From a checkpoint of a small mixture-of-experts model trained on Wikipedia.
Size: 9 layers, width 224, vocabulary 8192, 43.2M parameters.
Below are experts of layer 3 (counted from 0) of a mixture-of-experts language model. Rows are named router (the router's row for the expert) and show model dimensions 0-223. Each number is 500 + 50 x the weight over its row's rms, rounded and kept within 0 to 999. Numbers have three digits each.
After each expert's rows: a language model's description of what the expert responds to. This comes from a sample of Wikipedia text that the model never trained on.

# expert 24
router:422484611562503486511522531540550513568511421503444451494512519495596538545491543531469557473528593559440490497445372484473515500537515537465481596510466546613488527504556480553539573523529501587518505544505480489533553499501496513484484392430556496498480458478452484522478471543473516678517448582457564583419478457519638547553407502459421512446462446469594565459395485522510471467504449500526510535520458417466515541511485444490501586462578504476528491516522491489518408505485465514498463557461484510452575536485518624497549501404422424471487551501493439593520524509595614532506518416501443545415493455536502486588515560516418515461491612526553455459427514536441432453472
Description: T and S pieces

# expert 20
router:468525561530527450507521447553487459546514469492466467526483442530561497571497484459464477422432530554533565422512415490518437451518592419488533463540443479577487477527504507473516556515540564525517513522430542602555510536482412486581418458409449493486530463450512475495416474422377578574562471517507509553533486469461551578532515442400433478465455538376527538560475496485483575432550467521439530480452434433512392611542479393478462538375497435406560450538498494483533431512396520505512458547404480544493542533461538561430513499445416524551505578497543386545533520493620503514557531492485430509425474464507495470590540510499519512402526549482487432507489504462431509420467
Description: Role and attribute nouns

# expert 34
router:479485567561497445540494452535476516572452459439356475496478486531518539531492531459410512454494571536483519501458513417542470519443587517455551502537512439520600533509537499556430502469488512569455519500538509479581538447499460515505454386412630512505525473551481492516493458613445575525529494507394495469491519439437564520467458479494430503491489506505514548503439454460590471428530442487501420470458579458474452543525485435434459585407515532427532412548496487491562461503461472554435477467418451491497534475466580548507488469368440489542508676624458531551549528575507563525543469428527505509417522518479428462565495513508372558446566562477540499487485451482413509436424
Description: Infobox line dashes

# expert 63
router:486596557554419533516556513534487512564547518456456551516493308509529557533501499586419548472479498529472486519443468426467456507545475529508461479520575500530520553502527506525497482495431568508450535468471562515526520438452431508535541475459498437526459472573440526564497454610478550566488517567450454606486592471513511546514499494449444541471522533513507530435373565491495494496447489539470467492416558436510463613587462440501501576543571462411631468422446535535506444578427471536545455564500437566458588515423519577479537399485407447490605509508501489606489433627517565557572526490492409516483453536447541420550534525506467473456486558527544524511490511539494453474480
Description: Locative and infinitive prepositions

# expert 36
router:493416523650595506467541503553466494565573528572424555455495457543507552622542594557444505422434519548448472454475497424507422463431605534476475485495504405518480492442547521505507501515515527504402459437509455545523570508513378460516501521443492553548441440547507473561445385482429631571497501532489525557442525484419558545462471573457433503503435497502539529485401536543543517449507505452535476599430525507461416570521492425463433523457565554459578406456454537484555498551526471554482474450487438497585535526448509553467500397403451438452512535519519503531526505515541568541589466511573506506422547417467490473549582514490469476459515542588509479526496551498500447462479
Description: Words within proper titles

# expert 29
router:511518599497459515463499473512488493569559423472434498534572388510472497481511495531442463468483588533428426492517513495479520510431492432512416528535473477557494526554392442429531505496521565543410475469441472463495510467468444552509475438360600455456490547455495585573480421470516532574516475576460460584480530430537535643546473492483468529489515578451551527547550473486510477454484556481480474417437478535427559568535481489409428554469461593444552406504449462454485384558504476512509389476493489492496584581536548569482541405391448479458552481483570558613518492495479519524564539490517458572495513441529468463531489543487400544491504620582500545503419502473442523512534
Description: Foreign name syllables

# expert 62
router:429489542570509520477562498518600506524542397438472479543522462508462506534503494517475482383475590501470506491466404447510380453496517533479446580489544441617554459556484478532478498590526541444505444458464543472541487503462442548531434403506576521536465453551441507514455450540381550524492530591484531498465510426474529500427493517455465474392485533432507539526424531535441499434528499439523506487515558456504498543545488426446432592455515495458581402571439442546611397523497444568448410509454466549495525547449557545453506518439457420492497595522513449556463538488598483537488472530558455618505503490502508389572566550507482551439528563531557549523497516529498427458372
Description: Verb stem fragments

# expert 47
router:476530561548450530454438435535507588476539416488485430500577396540536508542470521494490568447547613551451483483446421473444478483483531497477453548494592437555519500515514498478460540514547568514531474523472500445528551502478415527482480401457485437461457434496487532543512440571496515536479506611412477585495535424365555516451406455423389429443493483458515540508392562557487580449488463520446517506473459393480470555485462436439510575484457552468553460451533441472530430498491560546533438562491451598493568552443511561439534439387500333535511480513500480528523449479494564482547455462485492588468568503432451412505520472529415479446558561499572462469495519539502518473427
Description: In and short prefixes

# expert 25
router:451473564520490474562508419535448569557541487467476558522532436494522513597455504517454556510442560575434435488435434450551474470523489533438427531477534485559526491478438459438560506555459532585501497469519495534530525465428480511556448507439571500496482483548493532513477455549464678504531461532424509513492495511484557554534460445425456494411434489477562594491452521428495551442534550403531540485484469472472445645509498413511439542505528421445536346432498505431489483520512441558453511560509464565463530558446522582432561474506420420484598575538458480540492480486509569600616440494515462534507497448497494388564500593519449464432552568579516485523443488537484485419433
Description: Numbers in tables and scores

# expert 49
router:461565646504513565575576492496458555501452453506390532455498496544542501515493548479419583506445579524495502476470479470504462477493555400484497518548509508512487498516490434462565479514467529478429521527403537548543584459504476475554451455459532544471471462445467583492448502559462515565562502521522486579480439461498557491524472491448412455513451489378558536528486573557495580440509455438486501553446510490477376572607470508493505517456538499455544342512441538469552405525468419492499422481387468530508536589450506529475576429435442486493503567512442495570519475448575507502564501481503465592449520437436502470592534621526426489413555571495479451510446465558492435380472
Description: Titles and name starts

# expert 35
router:542457534515474464476531463531573498558561438503424419489498461472615550580478493442454466443543617524460518481439452490444446400509597454433453552438490447535503469517509509456539587490550549486488468548499472498631511467506444530579401447448601524517496508584541517565496420557447564530558547629494520587469461469489552602527464476412473494457479550492634617461505487487517507453483438528437456466489458475502431583495508449435507568451581535426605481402481506485490443583470525482516486519492488493507557514464527527426478433474488439454573546553581455575469477468560547487503498444482475555528452487481511451564490602416454466465480584442486446468517519475414539475497
Description: Plural noun endings

# expert 15
router:407560557479485466511467451521576535584535467480443523464518386521522538473488538396458534523471535501445502523398468498536454411450500467421468526509442506524467475495496524533519517509523586618431435466531500484564555470477530513528525451469575564444498470436477469460464427517513615591551465522455552559485575497494587601554479515499441358561496452441542568508381561531467565523497522490512501546519468494440500609518441444498472538408460627434581418498510428537500459584419494534536437486507496502535580476509531500469484432489440430498497506514512511553547483517543582589505397504568470525485509496461551409530485543468386433359506577529538511544481467521486541494551
Description: Clause-opening conjunctions

# expert 56
router:475527593523462475567476496598487494534498499469413523452458458449474608621468539449493511430557553477446446509444408526504431511439586474441476539519477499527456475449460512531572463471512530531439475473420483512464591478496456500530537502406479473500478436455473443508458395489426530587532489514509523517504502392442574498464435521480501527453495471481554565473393531540486562463475458519509438567448467506391399527569547423422445557511510482451594409506484483525499492592472493569461408415507509508584510528460471491467590476458439429546458589492578482629572482473579588492626502465513508532510468505481536488476541607524427460502510544553531526486403551516430467416477
Description: Title openings

# expert 23
router:473489527461479543496470504528497468531525469535461532531502462530598579592517550451483567488461544519457496452457516497475499494493507457464445545541483411466512514493503472433476504491509568451418559509444528557469532487494404491525496398457545487446423376551453583495421524478492695538524431524480484587421493450473570539493553490336340545495468518472531564496395515488537524413494498477461510509426493528512427531510458442462443559411462595463582484450450558455575504524483531527492485538424436503491572523512472551460500421441472500499531503505547519532542482485539601535512456489509455534431469488426521460595596505503390424455517561517605441603490524452451525440501
Description: Relational prepositions

# expert 26
router:514455587564514502445523447495493566543535439563492453490528413519507504538538496453466563500446605455520480523479516514515423422517507535432502534561531512636495515512501544543481480555503534560479585484460489451565546476474441576533419485477464552533505502569537462484481467510417546513531497633414512582483490488466523491499466475456473533458466517493565544460458555534547592397579470482506477535372471487508474504573440427405488602434489601437571475470543498455608504522470519576472509538427431475464641512505516476520427517392443423493548502543582513566525439461609525524552499505552500617547458489432476395582523535543468442443545546525529409489468496477585480451501
Description: Technical word pieces

# expert 42
router:429485606527420438510538417496539523582491478430368474477562398517511503566516468515492505423496548491507466526472452512508478467517475461427476489500531533614507530510465536423417532483469497558431460508511476466543439436480473547574461468444502445492485469451442469541508420527477562539547448534481489558499501455442523576590503522440440509465528494415551527509466478551466554416498471487525501589532549515473433536610452445494525633432504501376553415484481477498538441560395453544548486517453479521521587473456593467449531411477449473493472494460499537564530484489589558512609556494514481559473478462472468402581613549431385525489491540534555585556386545513522437439503
Description: Word-initial capital pieces

# expert 10
router:455468543542546504488550504553522505556580465413392435436553423493613573627501494465417558407475560546429520476484518399453508393438584518502447540482479479534434472479489507467522476481544524449463434514521546478638540508485471478494361498488532524555457506547533535495526407580451575505558525558444524494498484496492528572449464468455473483465497518481573555492485537498529469440532531559561429526448488481474492589530551464462463590461538622433554417435463432441558450536459481555482428472490514537498546562484487491488486493391412470495589609533525449513514438504571507544510529472528433522476523481458504438613515605550491507391483556490487450543586480464535497473436
Description: Abstract noun endings

# expert 37
router:409426561545514448507532505555586515438525401481433522502476474465464574536511508507536519429438631615531438539422500441517518514435451504440507524499499504524542524509498536562528507491445570572453506449502490496509572536493445558537457495403572508509515470575519476540424463581529565528543465599402538491429448493505593624467504496467415423388468540463589529474357521434472581476568503480511551566500460438523507512554506539456533499453509581438528357552475509500523454583484521528475480476541481482487572605547514581426546501457476451498538483467528466544457540485505560522498492456526491574452484432477508442519497516478410437453553663523505458516516516508564445455443
Description: Odd single-character fragments

# expert 39
router:428528546565435469539486423506540475521502469452398492536511466448500565504561493482394540486580567518517538454482436474522512429472540478504404528541568525580511415531468448501546530585476518457453498511459540496611458486501498512500386395429512474475492452467493504512526419567436536538520517541457540491417540501461548608563457425413491466406533606470550583508505593504459518429453520489531446507494451413458420634574451473514444562404547481441599495536526468432561435532511502525509485585407473545481525527409514487446498429497439504465486520493543432548456550468591476547540541436533459577486498470469477392569505551569433525409480534563461512535491510489408512464465
Description: Nouns before "of"

# expert 1
router:513517605494492471513567499490425513465488424466462521524485439578469492520429585527500551522421575507464543521422464506520474476512553434461468515549467523522486401547526430526470439540474633485447525421494502499596516525539451503606467463416515550518444503479462554527460493531482544500594393602417535455489497495405540554446447515394382424408468510463570554477402587548464614511553436524491439524482558530488458521532474442434506582469515505426510406459436492471523463476457483581535430517446459551496527541513563504467492485430478477510496547544498514563544527584480489526548455468517537495535582456410490489610569538429460444446527558514577494557432437523547488380511
Description: Latinate word-initial pieces

# expert 19
router:498564546625442473580538504573519535494509382545405419499477495547521517530462511489448510452535492593521555492471545528455468506402536551433491523498454509625459476501448474464575554491466523512516486458474494439464503493522432549588409489514519572548379472490441502496474489618470541475606455536510558534482529402514546574551506467449431472478455501491597537486476504551446502377459489484454472483438526526495470633559457447479525639376484546438536458507410497531507443480523541490420489493538501598486591508463528509470590500428488513502564532479555438574472450580504525474547473459517484529494461495419494471563585549442450447450526595535528512553483465585426472454465
Description: Sentence-ending punctuation

# expert 8
router:497517495505547593529502543518571518475515507534495507557563501504504470594579507520489497435434555541466431498464485471561466486542476455446436493556482472576525551468456491447501481518499548523516474451472527474570530491489490525611484387399498482479394386493483551504486479486451692512475507578512482498481466495449560534573494461484411492391492542454617604493461549564407540444490504550440438491514517574471467492539514428499496567509584484392559391446502440502525464576444508560515460464404455526554593567499494504449525505467510441542589566510516469597503480576543590479554494468527451540461546440504531470557562507532454501486552669558496554589548487508451506505465
Description: Table cell separators

# expert 60
router:469508547577512541456512469448509481507440438518408436427456469537567535576494563452470490454532509583465490446455527543489477465506528447479435484533500556564514515509465447411463531463524509507420556459541497462583520509549480547534384396510522466469418418527465516470470386540465616513529557556458576542505465520413578548527403455351455504453513553457593515472483539545534559441433440530517501516519461491471511535520520472505491606443583457450601440495411555442550407617489490520504467502480420613466518531470500510389466404428395490453505507505512520560499538532551486443552517519564483540376503427526468479517546558543475478445463535562506548515512463463420449468514
Description: Institution type nouns

# expert 59
router:463513528479397459516526540503480440533485455456472547462520483551590560521490532561432519566510511503477435516414460485544528447534535513488422570533511498540559495528507471443493543518445508492460543460473520446453498442478451564513520417466521545493463420565492542553537462556455675483480526563497438526479458513518551479475497534455396488484497523432534483481409558550520530491465504529556512468483537473478453534540464430530509575443552583432572431409422538410571460644466511543535462496519383537424562571516559613411537427529441435429592466451506516612498465512522507529594467465528448542420463496438439459587586479572425472462499554576510558479431510485517407430478
Description: Location prepositions

# expert 17
router:468490560514456543523544516494489424502469442481459504548510516579441528614468609509372498532449542599481490529465486419486431466410588528459410472511477467537535464470547454526552500568468587561510499459474514455504472469424488507552531462463572572525411464509483542548470454501429561550539590624481457544434444509524529548508437478494385520441457590434533487480406577527477560407556452532567468504397485481510488560476475450473543487420531558462504445473482530478603423504479478550483475494505441546526580544523476566491573457474437399473494537491502554590482497524502534488584453518533527589484483522417451411591540507523449486541597574539544551539437430584528445451488
Description: Hyphens and name particles

# expert 50
router:443530562575525481512549497530511492553522521485376497509550483484535469586564562459472528508535619482477516508485454494463513485475488432447417464533514538649531512599464455516548488536546467548419471446480532466537506528460447496643478410431551496525495370511463484531469472478483518621518479575477507532447473504526546539493529424411439434515455525520539523477478479526535547427583452483537390520479544565437523497561397440374453515419546560399547411525450498508503405514483466466459488487464395535474568540563479529514525446373444480533472532512453460592568506519603472539545487485527486568466494479504522440475550553554396470441454593477536477552448554509508517528455
Description: Name-start fragments

# expert 54
router:493534520560546450469537498531525543582564530539500518435487340493437529502566552465468499465438509472447438501510512461530453452488500529414471497581424442555468490366499489529510530583532534553470507482466527440538591398530406510508531439432512593516460460537497455512490483494405551611558487513471524584473436482462589595512422521483468465499497473446564515489416439545481514486464499528499472481406507475496543613533483467462465589462520605481544459415481503450453486503442505490470420457515459499535524493470552576454514502377463497438503585490529521570544495533513511576473503474475416518461491393473486444676507498384390474400492547527484502571454502532528518422491
Description: Prepositions after verbs

# expert 38
router:410487495602538472495494534566495547547568454496469499521524475533548496572550545497473519442483541579418493488466484522492522445442486545474434512551504521567544546487478488492488565539428604512489527455530480548510515545453445541494524498467492467465514527493509561569439447570465551541531529541450447554476444487458523492550419561392453510446465434477559498495524525483494580472546433575543437504482500540458461599547462431399511533472526529443605344437517537467509406547543415563516503385462517518523578437537482546437467513433369485471505505476575470586517508563503506501601468514574438624507550485498475456608599544537500451350581550565514430521453516503400477481503
Description: Nationality and country words

# expert 55
router:511449523594508460378528478518517518536521500427467499461561428513470557521538600461586524481560532556420490536481472479524472474458521436442495528518504535530526487489446457376493520602525528553535399453517597529555555497554429482518492436433563499484466431570465513559450444521486583538570514568462536489502422471592504578550496480486430544408455453411604570452426485503454527371580495528501501495400508530486453532598385480493461512406522572383584516522467495492518509450444395505449444535506483578458488458500562476415536412373459497449485507502495516546544542519494522564494528527466460508473482394474520483578542511453449460507541553473532467583502499527538419509519
Description: Coordinating conjunctions and prepositions

# expert 48
router:525517581516504544511464506487451493507452477570379545518588432475531540568523556468504560456539588502391474488416476531498408484478521550457463454554487501523561528476467487457542439572534576514479485585477498510579561471526414594495420509413500480497400489549523553461470517529465497564501517612451516543432495439503512577465464457482478453476493569499568548496497541451451540429420522506471519567505495524448502571486567457439494520464582600418554422492385533459564370530435534461451440451447491534446587470518521515476558419434399504498528521508477480582518491499504520500487458455434449581493590408464504428531500481573426488476489618517557539650446516522472549474502
Description: Inner consonant-cluster pieces

# expert 3
router:408475621528449494435522511504496560490489424493496554544533438579551543566497532536451506446567568489432500531407513539445433453502518524516560464460475562532539459445502463484555497536489613453470485457490559505585497421447402565542446486394481527510453396478497553528448557515433529505532531664440545552477514395429495520468448496481446438466482497474581528452464580545511558480533529585458499499485484542473517555555483481441514520470463519423558383497379449468588431506439505520433496589477466524538570522399529552394529403399460489506581571555503488541483467492542520511537426472466504565470583456449513477502564523426436516485534547515497533570419491488484480548447
Description: Mid-word stem fragments

# expert 11
router:499485643503502473510530448468500590506534414490407555500457422540481495606474522513432551433416628535522469527495477534520505426523521491483439503476578481572540482518472420445494492523503546488513509456533505503566486464443450508547427484465541525456484470501509600495502462514410515552507502559473580536498504485471527590458445520448388502443474488442600463483480475493443560447489446527507482527461548499472510518573487505370513578451502543461543370500439476489578413455471464516475465501460457502535569538480496517454481515346462420537508508498467417586565488554569476587567446454524480545468572524521487431637565534546380475447548550538490441540490522541488441354455
Description: Latinate word openings

# expert 40
router:490470527504465549490481512526524442523535525473507482441500447516500484525436626448496509453479524568448526512441497446515503394498576502386466567523522495608533448509510420530564504577432560543480447431422584563500552443515447519533514416495532514537422468474511520472488450507440556514456532599394487498483496380475585544475447466429408446488429517367495570456454511507506489499531461514537524486543531459482446550511520480482475545465527434448548452568493476407572364491467498504462452488427504491482538547458516559461531481471348442500556549529561421531474460549480496552463446477503404642533507457431460400508512548579435526452578592547417524489500553434487494459446
Description: Mid-word syllables in names

# expert 2
router:486519536527501521506509557630491540586529380470470448498491536556561537488536471496472524490519560576461434489439464404463463482479521518401392542525492440469542536511437522510476578510454597556518479416487523507523466526476508519593476417456508477447491481527483523507536424597469550516522484507399428517413405462397526623542446525480488522459549465512527515525516455457464500430560411492509442499467504577473499599532457373450483499420554528430576381488464470486525435628480450601489489482466452547455578468516533592460519469429411475479537610486505460608464499527540516534577509478610476523485419478499473488513507599484464500454517576554448476493492509483469495447443
Description: Place names, list dashes

# expert 30
router:445468612582481441458436458513519460566502494549445499517485387516598525514526559384488533449491505549507492544506480481502526414413496513367462469503532453531513532477511444453564553527563503629426465447525543487513495456548485512479446459436461532519503470533445553540458524504472559465489502592491441484454504457559481559491430450404417513479510544401549479482506491522530579413412506460498533523419537458498554582528444473433499549492474522432601477523486483552549380599462511527534464497487454509408521589507553539502513456449383466497537515404468405562532513507562585482565496475502491548431429543458552364574564488466438485463577609578501476545480536503470465488522
Description: Vowel-heavy inner pieces

# expert 53
router:472499527548525537450520468475450552490529518498457518476495495484480478514483588523406518440427571543465434444474475443551451475492528420381474485552483532593489530478457533454539456452479554505461419444451495489618492486527407435591511494422560517488445439506517524507454450515445553493456485579482484522469510447484486553542431485454403418436421517529593612483422527481495561403541481432471444475478561458447462503515458491453437621496521507444559492476438515497549468539414532475537579549433437562492566534509528564403539465461471455502553564542558399583519540568514491493591496489555429609486474476479535398531523596516445506433542590576542457570384483531436458525459
Description: Table column separators

# expert 43
router:447439552495479510447474532568556576573500521578511524526464430521554536527467554425479581547470602551503510560448516502529462459476539458463469532512489535528511529462515478576581485543537612519512521473474518461501595411506417475540482424401521590518436504547486548513462534483478558532507502643465503550496580472496563543485445444468425493484466510465600517496418505469513474432536506480466482541466464477479537518508454498537513534492523560485619468508435477427501453493445442483505476471503513460535642538447515567414479511487377421468577539520519475598449528561604505551580422424483515508414482483482486395547501583541396484509511642565439529465373493551576498477547
Description: Mid-word pieces of names

# expert 16
router:479521507511487506446533569546545482537486515519427546602521485572513474558502514508469543501453517514552533465491532448468419494512510479474595548504578463533547540515484489481455484559556578522423487536442560506484499435535366569569472464432520519462480393508442578537455525515443559536532509496482555543501406426551561536490508398403440536536520521438546585558405483436505543463461469483499553523443526466467473549607519535439464533378490558378554419533468540502515450515504505522502457527473405464547522521470481578459476415460466522493467536478532496532521494568560493480533468440547440555433539436451499464534610601562446497321552555515576517613491454498548568395453
Description: Agent prepositions, role nouns

# expert 61
router:499459537610506450433518527539479495484548444493503531502502420543535522477459555473481545492556524535501524460500476443484448438387494533481503518623501439571564449493580400537521455472524535499458462539542543460539484461498478497507537416453500480557421421501535499489425511577455554466531524693411488493509440436549573564594435504447464494471495516447536492439502573454428555476464517520462453468459527493502429606543482443508500547431501608442576478482476502530540326606463501511454418459518487571478506516467457519446533440446460499452570522497480473628450501550492546497586446464548464647499458486426504377552470508520475514422537586490512507475496535456496527478532
Description: Word-final suffixes